Weights of a small mixture-of-experts language model, trained from scratch on English Wikipedia: 1 pick a token.
Below are experts of layer 7 (counted from 0) of a mixture-of-experts language model. Rows are named router (the router's row for the expert), down (a neuron's output weights, with its number) and show model dimensions 0-255. Each number is 128 + 24 x the weight over its row's rms, rounded and kept within 0 to 255.
After each expert's rows: a language model's description of what the expert responds to; "comes before" lists some tokens at least twice as common just after its tokens as in all text. This comes from a sample of Wikipedia text that the model never trained on. Tokens count by the router's weight.

# expert 3
router [108 136 157 155 103 148  91 161 140  98 125 147 120 119 133 118 149 115 141  65 111 130 126 134 120 124 139 158 156 135 115 142 100  81 146 100 125 149 127 164 178 150 140 141 161 140 152 107 138 133 106 141 112 159 121 118  76 144 106 110 185  89 138 161 121 146 130  99 133  95 132 107 145 152 129 155 160 131 180 163 114 171 136 143 143 151 121 127 115 168 110 153 113 100 142  72 122 102 100 120 148 115 156 126 122 165 155 132 102 127 110 110 119 157 163 174 130 144 177 118 104 107 151  99 140 103 132 120 111 129 123 133 133  98 143  51 104 117 179 104 141 138 147 131 174 139 133 154 137 127 146 157 164 125 142 130 158 119 110 146 125 164 141 135 100 133 159 101 154 147 120 116 155 108 140 157 143 119 134  85 115 132 131 121  86 117 134 114 154 174 132 134 126 142 144 137  92 142 108 139  81 113 143 136 130 116  83 131 101 139 140 136 116 118 136 118 126 134 130 103  92 153 100 101 132  56 150 199  89 129 166 141 139 111 126 121 182 112 116 113 126 132  75 155 123  99 171  98 147 118 135 142 139 113 141 142]
down1 [130 103 113 146 127 117 108 138 142  80 122 117 170 149 134 145 134 116 136 112 125 145 145 170 147 115 160 105 122  98 128 149 129 117  78 141 152 110 137  87 124 125 135  93 171 106 118 154 153 132 116  83 129 141 120 157 157 122 129 131  86 131 148  91  85 159 127 149 119 125  82  95 135 114  77 138 162 110 105 143 112 102 162 166 143 106 141 151 118 101 123 152 126  93 135 104 100 128 119 158 117 125 139 135  89 120 141 122 129 163 107 110 142 161 150 155 103 166  91  77  70 171 127  88 153 163 127 106 133 124 113 122 164 141 141  79  93 127 140 125  96 132 146 125 148 146 144 156 123 126 150 150  96 142 148 118 108 122 158  90 139 176 164  79 117 156 132  95 132 131 106 149 126 163  79  99  94 131 125 130 149  94 165 113  86 140 147  84 155 140 126 101 107 118  96 107 112 134 150  99 118 112 143 128 123 153 121 127 129  80 139 105 133 185 161 101 123 122  76 138  98  96 111 135 110 127 125 137 176  93 113 110  97 100 136 115 127  92 133  89 128 100 115 116  91  93  97 117 163 124 141 132 140 117 102 129]
Prepositions, conjunctions and auxiliaries mid-sentence in prose, such as to, and, of, or, with, would, have, often followed by the or a.
comes before: " the", " a", " be", " his", " an", " not"

# expert 13
router [117 142 144 107 130 161  83 136 179 163 101 111 139 154 119 134  80 143  83 133 170 104 161 179 102 136 116 111 127 118 142 138 139 183 127 131 130 113  91  81  83 142 143 121 165 110  98 109 117 106 163 130  95 103 170 107  90 111 148 113 105 144 164 123 129  91 102 121 142 156 111 136 162 139 123 124 131 181  91  95 101 140 144 127 116 136 124 146 125 143 159 122 135 129 130 146 110 117 127 141 138 109 140 135 157 117  95 129  98 131 106 108 132 164 115 131  88 125 129 128 115 132 139 144  79 131 114 137 150 116 164 151 114 167 119 128 148 136 102 118  72 145 101 158 138 147 121 160 168 111 135 147 173  93  99 124  96 125 145 115 147  92 132  76 132 100 104 138  96 111 121  99 163 137 159 106  86 106  68  99 133 100 146 128 153 131 127 138  98 108 160 119 135 123 136 122 187 113 170 158  99 118 118 129 118 138 170 119 118 108 148 132 136 125 148 113  98 131 118 142  86  75 113 153 190 108 111 164 132 137 119 144 125 127 111 145 113 145 118 142 109 167 143 135 128 121 127 114 146 133 142 162  90 162  76  94]
down0 [114 170 117 130 154 124 132 105  83 105 117 161  72 112 120 125 169 126 165 103 124 167 109 130 109 134 129 114 145 128 150 171 146 107 135  80 116 113 161 179 133 125 128 158 120 144 110  78 116 109 116 157 100 114 132 110 137 138 167 121 144 123  86 156 145 150  91 121 134 131 133 134 151 136 129 131 143 101 146 176 168 136 119 112 147  84 142 127 104 112 129 140 162 106 174 128  98 149  97 145 146 121 124  90 167 121 132 136 124 151 100 116  96 105 108 102 125  83 125 129 104 130 121 108 160 130 138 144 132 154 128 130 109 141 115 149 136 143  99 108  71  89 114 144 159 111 129 107 153 154 149  80 147  90 142 142 158  92 132 135 114  96 121 149 118 129  97 141 166 125 178  98 106 160 160 139 113 124 166 116 127 134 115 141 110 150 164 129 133 143 123 124 113  77 120 170 112 115 130 141 139 124 121 110  58 100 116 151 160 128 117 106 123  93 109 157 125 117 139 131  77 135 110 127 165 108 108 147 108 122 131 106 135 108 118  67  90 117 153 153 177 148  96 121 101 121 178  93 159 173  88 125 134 101 162 106]
First noun or name piece right after the or a, often place and time words such as New, South, day, town, village, context.
comes before: " of", ",", " States", " York", ".\n\n", " and"

# expert 14
router [146 144 145 154 128 112 165 182  94 168 126 146 113 163 132 141 130 128 114 154 130 134 174 111 159 144 163 124 122 122 156 128 132 117 147 150 108 125 150 155 118 124 115 118 140  82 139 133  93  87  93 132 110 141 121 136 167 111 121 121 167 125 103 138 147 138  97 103 105 110 126  66 149 132 150 123  97 121  89 110 129  92 147 123 144 126 117  84  97 131 102 125 170 134 145 135 103 121 157 107 118 120  78 157 143 108 103 157 182 114  76 181 132 103 114  92 104 130 117 125 166 104 145 153  95 150 137 151 122  78  91 117 109  82 154 121 124 132 103 133 107 152 107 101 113 164 149 133 115 161 161 119 144 132  80 129  90 106 105 109 104 183 119 148 155  81  96 155 103 119 135 133 110  77 129 127 121 137 111 117  99 109 169 131 103 133 125 105 126 126  84 107 123 144 151 132 162 118 141 147 133 140 131 113 114 183 170  65 107 113 131 137 116 149  99 145 130  92  99 152 141 132 124 122 137 101 167 125 127 132 110 117 134 105 174 120 153 116 154  89 158 133 113 136  94 101 126 142 123  87 125 131 120 146 170 101]
down2 [136 139 162 139 153 119 111 109 135 132 167 125 146 136 129 193 106 151 116 161 152 106 165 139 119  97  91  93 138 157 169 128 115 109 139 126 148  89 143 118 132 133 129 176 162 152 101  94 134 129 147  98 131 142 125 129  92 158  83 162 117 125 118 162 140 126  93  77  85 131 120 153  98 138 132 120 117 124 133 130 116 108 146 119 139 169 116 116 140 128 134 115 131 132 104  94  82 106 182  97 118 127 131 101 104 104 138 136 112 148 160  98 161 150 154 184 147  91 141 146 118 128 114 117  93 104 129 163 146 126 156 161 128 132 125 130 113 100  82 126  73  70 161 107 118 132 126 113 132 130 139 151 154 162 154  98  76 152  68 103 169 136 169 102 152 127  89 111 150 100 148 113 172 109 137 116 139 110 137 151  91 108  93 166 137 122 116 138  90 129 168 124 105 136 165 131 101 104  98 152 133 113 119 141 146 134 138 146 102 114 158 157  75 136 113 165  84 135 110 106 112 110 151 153 125 112 119 137 125 123 156 149 118 119 122 123 107 143 106 136  92  83  99 127 163 112 158 125 139 106 157 133 118 124 137 105]
Sports words in team and player articles and results tables, such as Cup, Championship, footballer, NFL All-Pro, Quarter-finals.
comes before: " |", ";", ":", "\n", " League", " team"

# expert 9
router [134 150 132 119 139 115  97 129 108 149 148 144 116 136 135 143 142 162 142  91 156 122 110 122  94 179 117 108 131 152  70 125 159 135 130 120 148 103 100 156 134  95 115  93 144 114  93 148 134 133 141 137 130 176 132 163  89 156 136 182 112 118 152 129 136 146 120 144 130 105 142 149 151 127  99 164 165 148 129 161 112 191 110 122 118 168  76 169 125 135 159 123 128 124 112 135 106 105  96 142  83 124 148 101 115 123  95 133 118 111 122 127 118 137 162 157 103  90 129  92 118 161 140  90 150 166  97 114 122 137 136 147 142 115  82  87 130 140 138 159 129 149 123 142 123  72 145 132 161 139  98 130 121 110 151 151 127 119 134 115 107 170 108  82 150 116 138  96 126 135 135 129 181 136 129 125 141 112  97 158 135 117 105 115  61 138  98 142 135 109 149 166 129 134 110 115  81 146 151 155 131 100 152  87 144 155 141 136 116 125 169 112 123 118 122 121 160 110 170 105 100 142 166 141 121 155 120 108 153  89 169 114  73  94 118 141 170 123 137 141 159 136 171 160 118 135 149 123 159  81 113 142 109  94 168 147]
down2 [114 134 111 160 158 136 140 137 122 137 137 182 121 109 156 105 111  66  81 116 114 112 123 129 129 152 114 129 124 167 119 116 119 104 157 149 122 126 135 130 149  68 138 125  69 111 128 131 120 110 127 132 135  98 114 103 132 120 136 108 152 151 127 167  97 115 156 133 143 130 137 129 132 147 120 117  93 143 126 131 173 123 128 190 148 105 110 145 138 166 137 142 139 139 161 109 130 169 150 111 167 103 104 126  47 147 106 113 107  93 102 129 135 115  81 158 129 159 156 100  98 111 130 159 116 148 117 149 104 127 115 136 158 137 133 154 121 119 125 178 112 143 104 118 161 121 150 125 156 139 150 155 120 165 135 150 139 140  82 157 149 119 122  85 183 107 118 120 123 141  93 148 141 124  96 158 111 104 166 154 144 151 108 136 132  77 135 120  83 173 146 101 124 115 157 138 100 129 166 129  88 109  85 148 186 173 137  98  76 115 141 166 113 156  89 139 160 113 112  72 140 118 124  97 158 128 143 141 134  96 104  97 144 137 136 131 130 136 130  88 136 135 154 144 159 146 124 125  99 122 137  83 135 124 144 120]
Verbs right after was, is, to or be, usually past participles such as used, released, known, born, and pieces ending in -ed.
comes before: " to", " in", " by", " as", " on", " the"

# expert 8
router [131 109 158 182 119 104 143 142 124 126 164 133  99 112 158 149 104  93 117 116 115 122 138 176 153 106  90 132 169 137 158 153 159 143  96 131 143 103 157 141 128  98 119 150 147 128 122 118 131 139 132 125 145 133 108 117 154  96 138 119 147 128 127 168 136 107 113 141 109 152 138 148  82 139 144 111  98 104  97 178 138  82 107 108 154 115 142 128 151 128 167 110 165 126 175 118 104 107 138 110 171 151 118 156 119 130 104 154 147 111 154 135 144 128 149 164 120 125 146 137 186 116 105 139 167 139 111 135 133  89 114 106 136 150 156 161 177 112 142 165 114  76 111 106 161 110 117 158 131  98 153 118 114 170 128 109 139  94 130 131 152 118 128 168 108 174 171 143 150 119 174 129 104 194 182 125 109 182 183 174 135 163 132  97 122 147  82 120  80 134 110 135  95 128 143  79 120 126 138  93 139 130 112 161 158 157 122 158 137 117 119 120 109 108 135 160 139 152 150 144 151 147 143 151 102 145 114 161  80 130 132 139 104 135  94 134 110 129 116 134 132 143 115 153 141 115 103 105 124 157 136 106 114 161 107 121]
down2 [116 163 120 106 151 159 116 136 126 133 100 119  99 161 116 152 124 155 122 109 159 141 118 137 143 140 112 116 125  79 147 109 117 122 169 118 145 179 139 122 143 103 143 180 131 162 126 146 157 105 133  99  92 112 113 147 134 152 150 135 128 151 108  97 196 162 117 103  94  82 120 161 186 121 159 162 159 178 154 102 125 108 161 142 108 156 127 116 103 131 129  87 123 146 111 107 120 130 179 110 164 131 144  86 112 124 176  95 139 141 163 118 124 112 143 160 141 150 126 104  91 147 131 113 104 123  95 162 152 121 133 117 196 115 138 105 136 140 111 115 138 116 111 114 135 161 111 155 139 144 154 104  85 148 162 163 173 135 156 102  88 118 124 146 108 149 105 151 107 177  81 137 155 106 144 161 124 141 138 167 140 130  84  96 129 124 111 135 129 117 109 132 155 116 147 133 128 105 137 177 103 104 140 120 112 126 108 122 104 104 125  99 113 127 117 158 148 114 171 145 123 124 129 129 176 136 106 119 130 114 142 115 135 133 104 172 127 101 141 141 139 135 145 158 137 128  88 188 148 101 160 170 159 144 105  97]
Bare space tokens in tables and prose, usually just before a number or year, plus non-Latin script bytes, such as December 2015.
comes before: "20", "19", "1", "2", "3", "18"

# expert 15
router [129  86  68 146  95 129 170 119 160 155 141 140 134 147 117  68 105 134 131 133  93 115 108  86 121 142 126 146 111 137 115  93 106 159 110 113 150 133 147  95 120 162 130 145 135 157 155 131 117 183 114 136 143 191 131 122 156 130 111 139 109 144 173 128 158 112 120 108 114 147 149 110  79 147 104  94 109 153 125 129 104 137 122 114 135 101 128  92 118 109 104 129 164 126 150 143 118 109 162 115 155 110  98 113 114 120 140 118 161 168 168 177 104 108 100 114 149 144 132 117 127 116 128  91 170 128 124 142 164 131 129  98 152 103 142 147 134 120 124 127 132  88 157 124 139  92  98 113 120 120 128 113  92 132 144 142 113 142 115 126 139 101 161 147 108 123  88  99 107 163 124 110 124 136 109 159 159 123 174  78 106 188  96 128 134 164 145 105 159 100 118 113 150 114  87 165 130 125 110 170 132 103 131  97 100  83 124 127 182 162  90 128  92 135 150  70 118 160 119 147 161 137 149 123 102 158 113 135 115  94 159 134 157 148 134 155 125 142 114 103 124 137 108 156 103 129  98 143 141 104 102 165 141 159 108  86]
down2 [155 160 110 188 137 127 111  83 102 118 106 124 130 154 126 135 124 146 106 145 146 116 122 117 136 148 117  96 115 141 122 112 115 127 135 112  89  87 144 151 147 162 123 131 174  89 160 103 116 145 141 127 125  80 115 139 112 119 121 102 109  94 124 108 113 114 136  98 134 152 110 123 128 185 145  73 125  90 139 120 142 156  95 139 151 119 139 148 144  75 112 179 157  76 134 116 105 171 141 123 112 124 146 100 149  90 128 125 179 148 123 154 151 134 101 162 141 149  90 150 117 151 120 117 130 150 157 147 126 107 117 110 115 113  93 127 137  99  92 150  87 120 107 173 115 118  99 119 151 170 105 119  93 126 128 151 120 122 102 103 138 152 132 159  93 128 127 130 142 165 112 114 127 146 126 119 119  93 132 166 147 134 142 134  61 123  98 129 111 153 117  54 144 138  72 149 102 144 114  93 118 107 143 138 100 112 143  93  88 121 170 141  99 126 178 128 106 101 128 100  88 134 144 109 121 147 159 114 132 102 132 132 153  91 179 169 161 131  99 105 152 100 156 134 137 103 120 120  96 116 109 145  95 121 124 131]
Newlines, paragraph breaks, row-ending pipe-newlines and == heading markers in wiki structure such as infoboxes, lists, tables and section headings.
comes before: "-", "|", "==", "The", "===", "="

# expert 5
router [110 156 131 126 123 131 104 117 128 104 157 104 133  92 135 135 127 193 106 187 167 140  96 157 131 125 116 177 142 103 108 114 130 123 141 140 128 145 117 134 144 133 136 115 115 101 129 146 117 120 118 155 134 144 133 116 136 173 131 148 124 156 121  95  89 106 142 138 136 105 101 140 102 131 121 124 129 122 159 133 143 149 120 109 118  91 191 157 166 127 161 167 121 117 162 165 138 122 122 178 119 121 151  70  94  89 159 137 157 136 135 106 131 121  98 166  68 134 105  95  97 126 143 105 121 121 150 138 133 124 106 122  95 148 126 147 147 159 125 139 110 110 140  78  79 153 165 136 113 146  95 118 117 163 124 144 118 185 113 144 184 139 147 157 143 180  89  86 135 173 121 120 125 136 135  99  95 104 101 140 146 154 147 132 133 121 143 112 133 136 143  97 141 125 142 151 114  97 180 123 101 119 133 137 105 147 152 135  94 123 139 153 154  88 148 100 129 156 126  91 130 105 120 129 159 166 154 106 113 166 145 126 114  79 128  92 116 121 142 165  85  92 117 144 111  96 100 104  92 164 136 128 132 113 131 179]
down1 [107 153 130 135  85  93 178 122 119 131 132 154 123 100 150  94 139 105 151 162  90 178 121 194 125 100  88  90 115 109 123 128 111 128 123 150 136 106 117 143 164 143 138 180 108 114 159 146  96 130 102 135 134 121 120 130 141 142 102 135 116 120 155 115 177 176 131 113 121 107 160 131 156 135 146 129 127 155 135  68 137 110 176 141 144 153 138 143 186 156 106 168 122 126 153 118 137 119 101 127 130  82 129 102 142 140 158 120 162 122 109 158 133 104 114 146 148 125  96 141 147 167 124 138 122 140 131 128 125  87 163 121 104 101 134 104 103 120 108 139 148 105 136 115 111 124 140 115 127 133 115 116 101 148 131 118  82 147 125 127  97 116 104  80 118 169 154 104 120 165 164 115 145 159 135 120 104 114 124 161 147 134 123 135 120  98 132 135 113  99 109 150 181  94  89 116 189 104 106  64 153  92 126 150 121 142 120 122 113 128 109 101 129 111 141 144 132 179 110 186 127 139 164  94 133 144  75 135 180 141 144  78 149 132 118 143 121 106 117 162 120 130 122 125 133 119  96 172 136 122 137 145  92 135 105 162]
Subject pronouns and relative words after a comma or period, such as he, it, who, which, plus closing parentheses and commas ending a phrase.
comes before: " was", " is", " were", " are", " had", " and"

# expert 1
router [117 147 149 145 148 128 139  76 111  94  87  75 122  95 118 109 190 118 122 185 139 133 104  93 151 108 108 133 138 118 142 136 129 152  87 168 113 150 170 134  71 139 166  93 115 133  88 108 163 146 106 113 148 149 106 138 157 135 129 106 124 110 123 163 135 141 136 169  84 155 122 104 162 110 125 116 124 111 155 106 175 105 115 148 106 134 146 111 107  88 161 118 147 142  93 145 114 161  90 121 159 150  94  84 141 126 157 126 137 122 123 108 125 133  99 119 144 137 103 153 123 123 110 149 122 170 136 118  92 194 154 151 101 192 120 149  99 123 163 137 132 136 103 151 129 134 109 133  92  92 137 159 163 124 110 109 136 144 122 133 164 111  98 136 166 121 119 118 122 110 150 162 111 119 122 127 130 133 157 131 154 117 121 127 141 150 167 122  98 141 165  96 176  83 156 118 158 104 132 108 144 100 128  93 102 128 111  97 146 131 123 109 152 124 129 122 134 148 151 149 106 181 153 146 135 173 109 127 124 123 167 146  92 156  87 137  92 123 152 146  80 112 103 118 129 110 114 128 148 145 119 141 112 101 106 115]
down1 [147 134 143 141 121 170 150 105 143  89 128 147 144 164 113 152 112  97 150 156 119 156 134  86 166 103  96 129 132 127 122 139  92 121 129 132 130 149 141 149 129  81 170 123 184 131 130 103 106  93 122  96 146  94 127 128 159 121 126 113 157  79 136 120 106 140 160 132 148  80 131  93 140 140 108  96 136 114 174 107 106 142 141 155 144 134 155 121  98  60  96 104 141 136 107 134 122 121 147 142 107 122 103  94 105 152 130 154 167 153 195 117  95 146 108 130 127 148 104 189 169 117  92 140 127 141 139 116 111 148 151 111 138 108 145 127 126  95 122 158 158 114 135 119 147 132  92 172 169 132 117 107  89 131 128 149 141 140 146 157 127  97 132 132 121 133 106 135 126  95 174 127 131 113 108 121 128 116  74 115 129 142 130 176 141 126 154  92 126 101 111 133 125 153  99 169 174 120  93 133 131 129 167 121 107 108 140 115 127 127 122 156 151 111 158 150  77 121 131 149 111 120 115 101 158  92 109 124 146 131 127 125 106 140 170 120 115 159 120 159 145  85 118 105 154 111 122  84 131  82  80 175 108 105 133  76]
Pipe characters between cells within wiki table rows, plus semicolons, dashes and slashes inside data listings, as in | Round | No. or 19.18 | or —;.
comes before: " ", " —", " +", " −", " %", " W"

# expert 2
router [138 147 144 147 136 152 149  91 163 101 160 120 135 116  96 113 140 123 142 136  94 111 118 169 125  96 103 115  86 138 172 112  96 143 147 110 104 140  85 150 142 108 114 139 138 135 173 169 115 135 109 104 153  98 137 126 116 128 128 113 154 151 159 138 118 116 105 185 102 109 120 160 147 145 143 162 133 147 156 123 108  79  94 166 129 158 154 114 136 132 160 139  94 126 127 160 128 166 104 145 161 135 120 128 176 128 175 130 138 134 143 149 176 137 135 137 144  82 138 122 132 158 134 173  94 113 117 121 130 137 127 103 145 150 156 113 123 135 120 107 159 156 112 184 159 158 104 109 104 134 135 144 137 132 119  93 148 120 124  91 148 103 104 172 133 149 134 169 141 112 163  93 155 143 125 132 124 181 131 150 158 125 108 145  95 126 155 139 141 111 145 127 110 153 128 117 152 162 104 138 139 111 142 149 126  35 130 153 173 183  84 112 156 173 130 115 132 161 110 120 169 117 100 147 149 147  81 116 129 146 115 104 122 170 128 117 106 131 113 158 106 107 117 108 135 123 124 134 116 115 112 112 128  71 130  82]
down1 [ 96 109 104 148 163 143 147 132 114 147 152 126 133  98 151 115 152 127 123 121 167 155 176 187 114 139 162 133 173 128 148 163 166 117 117  94 140 106 123 134 155 160 155 103 156 115  82 146 134 130 131 137 131 151 128 120 148 124  83 143 101 137 153 142 100 167 108 126 140 129 177 124 114 119 117 119 119 120 172 119 147 130 114 145  70 131 151 119 143 150 126 122 154 146 108 133 161 116 160 151 104  80 152  81 136  85  96 117  95 128 148 123 152 116 172 100 139 101 117 125 166 121 176 101 119 140 131 120 107 134 118  91 141 158 186 116 118 112 144 162 142 123 125 152 121 131 152 125 108 128 102 100 155 146 135 172 134 160 128 130  89 157 111 108 134 134  77  90 135 106 147 158  90 119 113 139 109 122 102 120 107  99 102 174 153 117 125 157  96 139 125 147 114 150 131 157 137 123 102  90 142  73  97 158 136  88 170 191 130 102 104  84 121 119 133 130 133 120 130 100 144 121 106  88 129 152  80 138 133 117 184 117  98 166 133 133 151 143 157 117 127 123 142  98  96 121 139 121 131  87 155 151 148 145 136 120]
Periods, colons, commas and degree signs inside numbers, coordinates, infobox fields and tables, such as 43.56, ZIP code:, 2,500.
comes before: " ", " The", "00", " \"", " In", "5"

# expert 6
router [141 112 130 139 141 130 148 110 121  86 140 107  79 115 133 158 109 167  76 167 138 155 145 151  79 138 108  90 100  96  92 134 143 119 146 108 145 142  78 162 135 118 115 152 122 118  92 121 100 128 154  97 108  84 172 132 124 150 134 110 132 137 153 129 145 105 137 140 166 148 117 158 132 138  88 117 172 127 149 113 112 121 168 136  87 111 114 103 149  93 135 113 102 112 101 131 140 164 125 156 118 141 135 122 124 117 124 135 108 106 140 104 125 134 125 140 119  83 126 114 113 162 154 117 123  85 101 126 108 126 121 119  83 189 103 104 180 173  86 109 113 125  91 129 147 120 100 102 128 122 118 117 101 132 142 137 131 143 130 139 138 160 138  76 131 113 111 167 106 135  80 146 106 158 122  96 133  95  70 125 146 135 138 122 155 152 144 139 136 107 129 124 142 137  84  84  93 169 163 135 125 156 104  89 159 119  98 127  90 113 115 124 153 151 127 147  93 150 184 151 126  75 145 130 129 119 123 107 150 135 121 155 143 140 170 115 155 121  98 162 163 156 143 156 113 139 120 139 168 175 122  88 129 132  91 131]
down2 [126  93 152 144 153  66 107 140 131 113 106 126 128 117 131 155 110 166 112 145  82  83 139 129 119 110 126 138 118 117 155 150 122 109 109 159 119 133 152 159 113 134 127 102 128 148 138 115 137 130 185 106 104 114 159 139  77  88 155 150  65 169 129 154 110 154 145 114 139 113 121 162 115 200 107 105 101 164 130 112 125 138 140 100 156 150 139  92 129 114 124 129 119 120  94 100 122 127 121 124 129 154 137 125 147 160 119 134  85  97 125 158 110 125 120 155 150 176 160 126 151 136 124 101 133 126  92  92 146 151 152 124 106 100 162 129 179 118 103 117 133 112  89 119 152 122 122 161  99 139  92 183 171 128 105 139  78 146 106 124  97 120 159 153 122 116 113 140 116 130 147 126 140 124 175 111  92 122 117 137  97 147 118 162 120 131 160  68 101 112  71 101 122 124 128 162 166 123 137 167 174 160 124 115 142 111  68 136 128 161 136  90 173 136 138 120 113 131 141 135 132 120 140 119  70 114 151 127 108 104 121 131 149 118 104 105 117  82  94 138 126 134  74 116 132 118 137 123 138 119 119 109 115 135 106 153]
Second halves of years in dates, plus country and state names closing place phrases, such as 19-17, 20-08, Connecticut, France.
comes before: ",", " |", "\n", "–", ".", ")\n"